config.toml
activation = "swiglu"
moe_layers = [2, 3, 4, 5, 6, 7]
normalize_top_k = false
router_cosine_scale = 20.0
steps = 4190
Below are experts of layer 5 (counted from 0) of a mixture-of-experts language model. Rows are named router (the router's row for the expert) and show model dimensions 160-199. Each number is 128 + 24 x the weight over its row's rms, rounded and kept within 0 to 255. Numbers have three digits each.
Before each expert's rows: a language model's description of what the expert responds to. This comes from a sample of Wikipedia text that the model never trained on.

# expert 3
Description: Articles, time nouns
router:112108092151116142146174147138104110125129109110132137123123115122114123134100149142130131155169096119154141118105107097

# expert 6
Description: Work titles and credits
router:141128101115110109170173171126156168111131135116085159121139076133117169134133099126094143130173096126151157087144091119

# expert 7
Description: Location prepositions
router:130155120117088131111171170168108119136096097160094163126136155152141121115096122092134141134143124109159108129155125146

# expert 4
Description: Title markers and occupations
router:137131119134105131133147150145097149123080119116149159136149131117124134159166102102129137164112137117156162109130110101

# expert 12
Description: Reporting and event verbs
router:136158100121133124156139168115137119131129124141112152133083106135103162183115139112145135148174160144163128119113125142

# expert 8
Description: Article an and nouns
router:109153110124099132157146140115122160087092157134135145165114136135131150132109164130152139118130095152188122107151121150

# expert 14
Description: Inner and final digits
router:093148132124115134144151164095105117109130112135112119146155106149117155145158153143156144132188129175156141125149108140

# expert 15
Description: Physical description nouns
router:137115129156116099167152185106122176147083131140133130106120125140120143140091115151186123139128145119151183121123131109

# expert 5
Description: Clause connectives
router:116135102139082171144124155134108137121100103122131153169125153148114160149124136119122125141124162132152128141159118127

# expert 11
Description: Table row starts
router:098137087121100108128164189136148148119112114108146132129120119095144137150101116135141106156153150149168198118145103151

# expert 9
Description: Foreign name fragments
router:127166120121102132130139129139106133152160116139120142143113114133110164155115106121155137122157108159147150144137105128

# expert 13
Description: Table and list punctuation
router:106116154142126095121163172084146150128086113120090167171055144122143126140092132109137114133128131101127140143148144113

# expert 0
Description: Section-heading line breaks
router:120151158141138151161108147108101176125172098111113140137129115126159163135119134108162113126178122156141134132161116120

# expert 10
Description: Copula and table numbers
router:143115120113106163143148196111109115158117110135115159120099159125137114145143116110145101125130153098128139135136077108

# expert 2
Description: Plural and noun suffixes
router:127130089129134126186135151127148160144082121088144131118142107124145150111122085126135105157184134119213127123121101119

# expert 1
Description: Possessives and digits
router:132150111181119101148176125148138137136170123152139142138122108170108143149134146124172105141147144145149125125158131127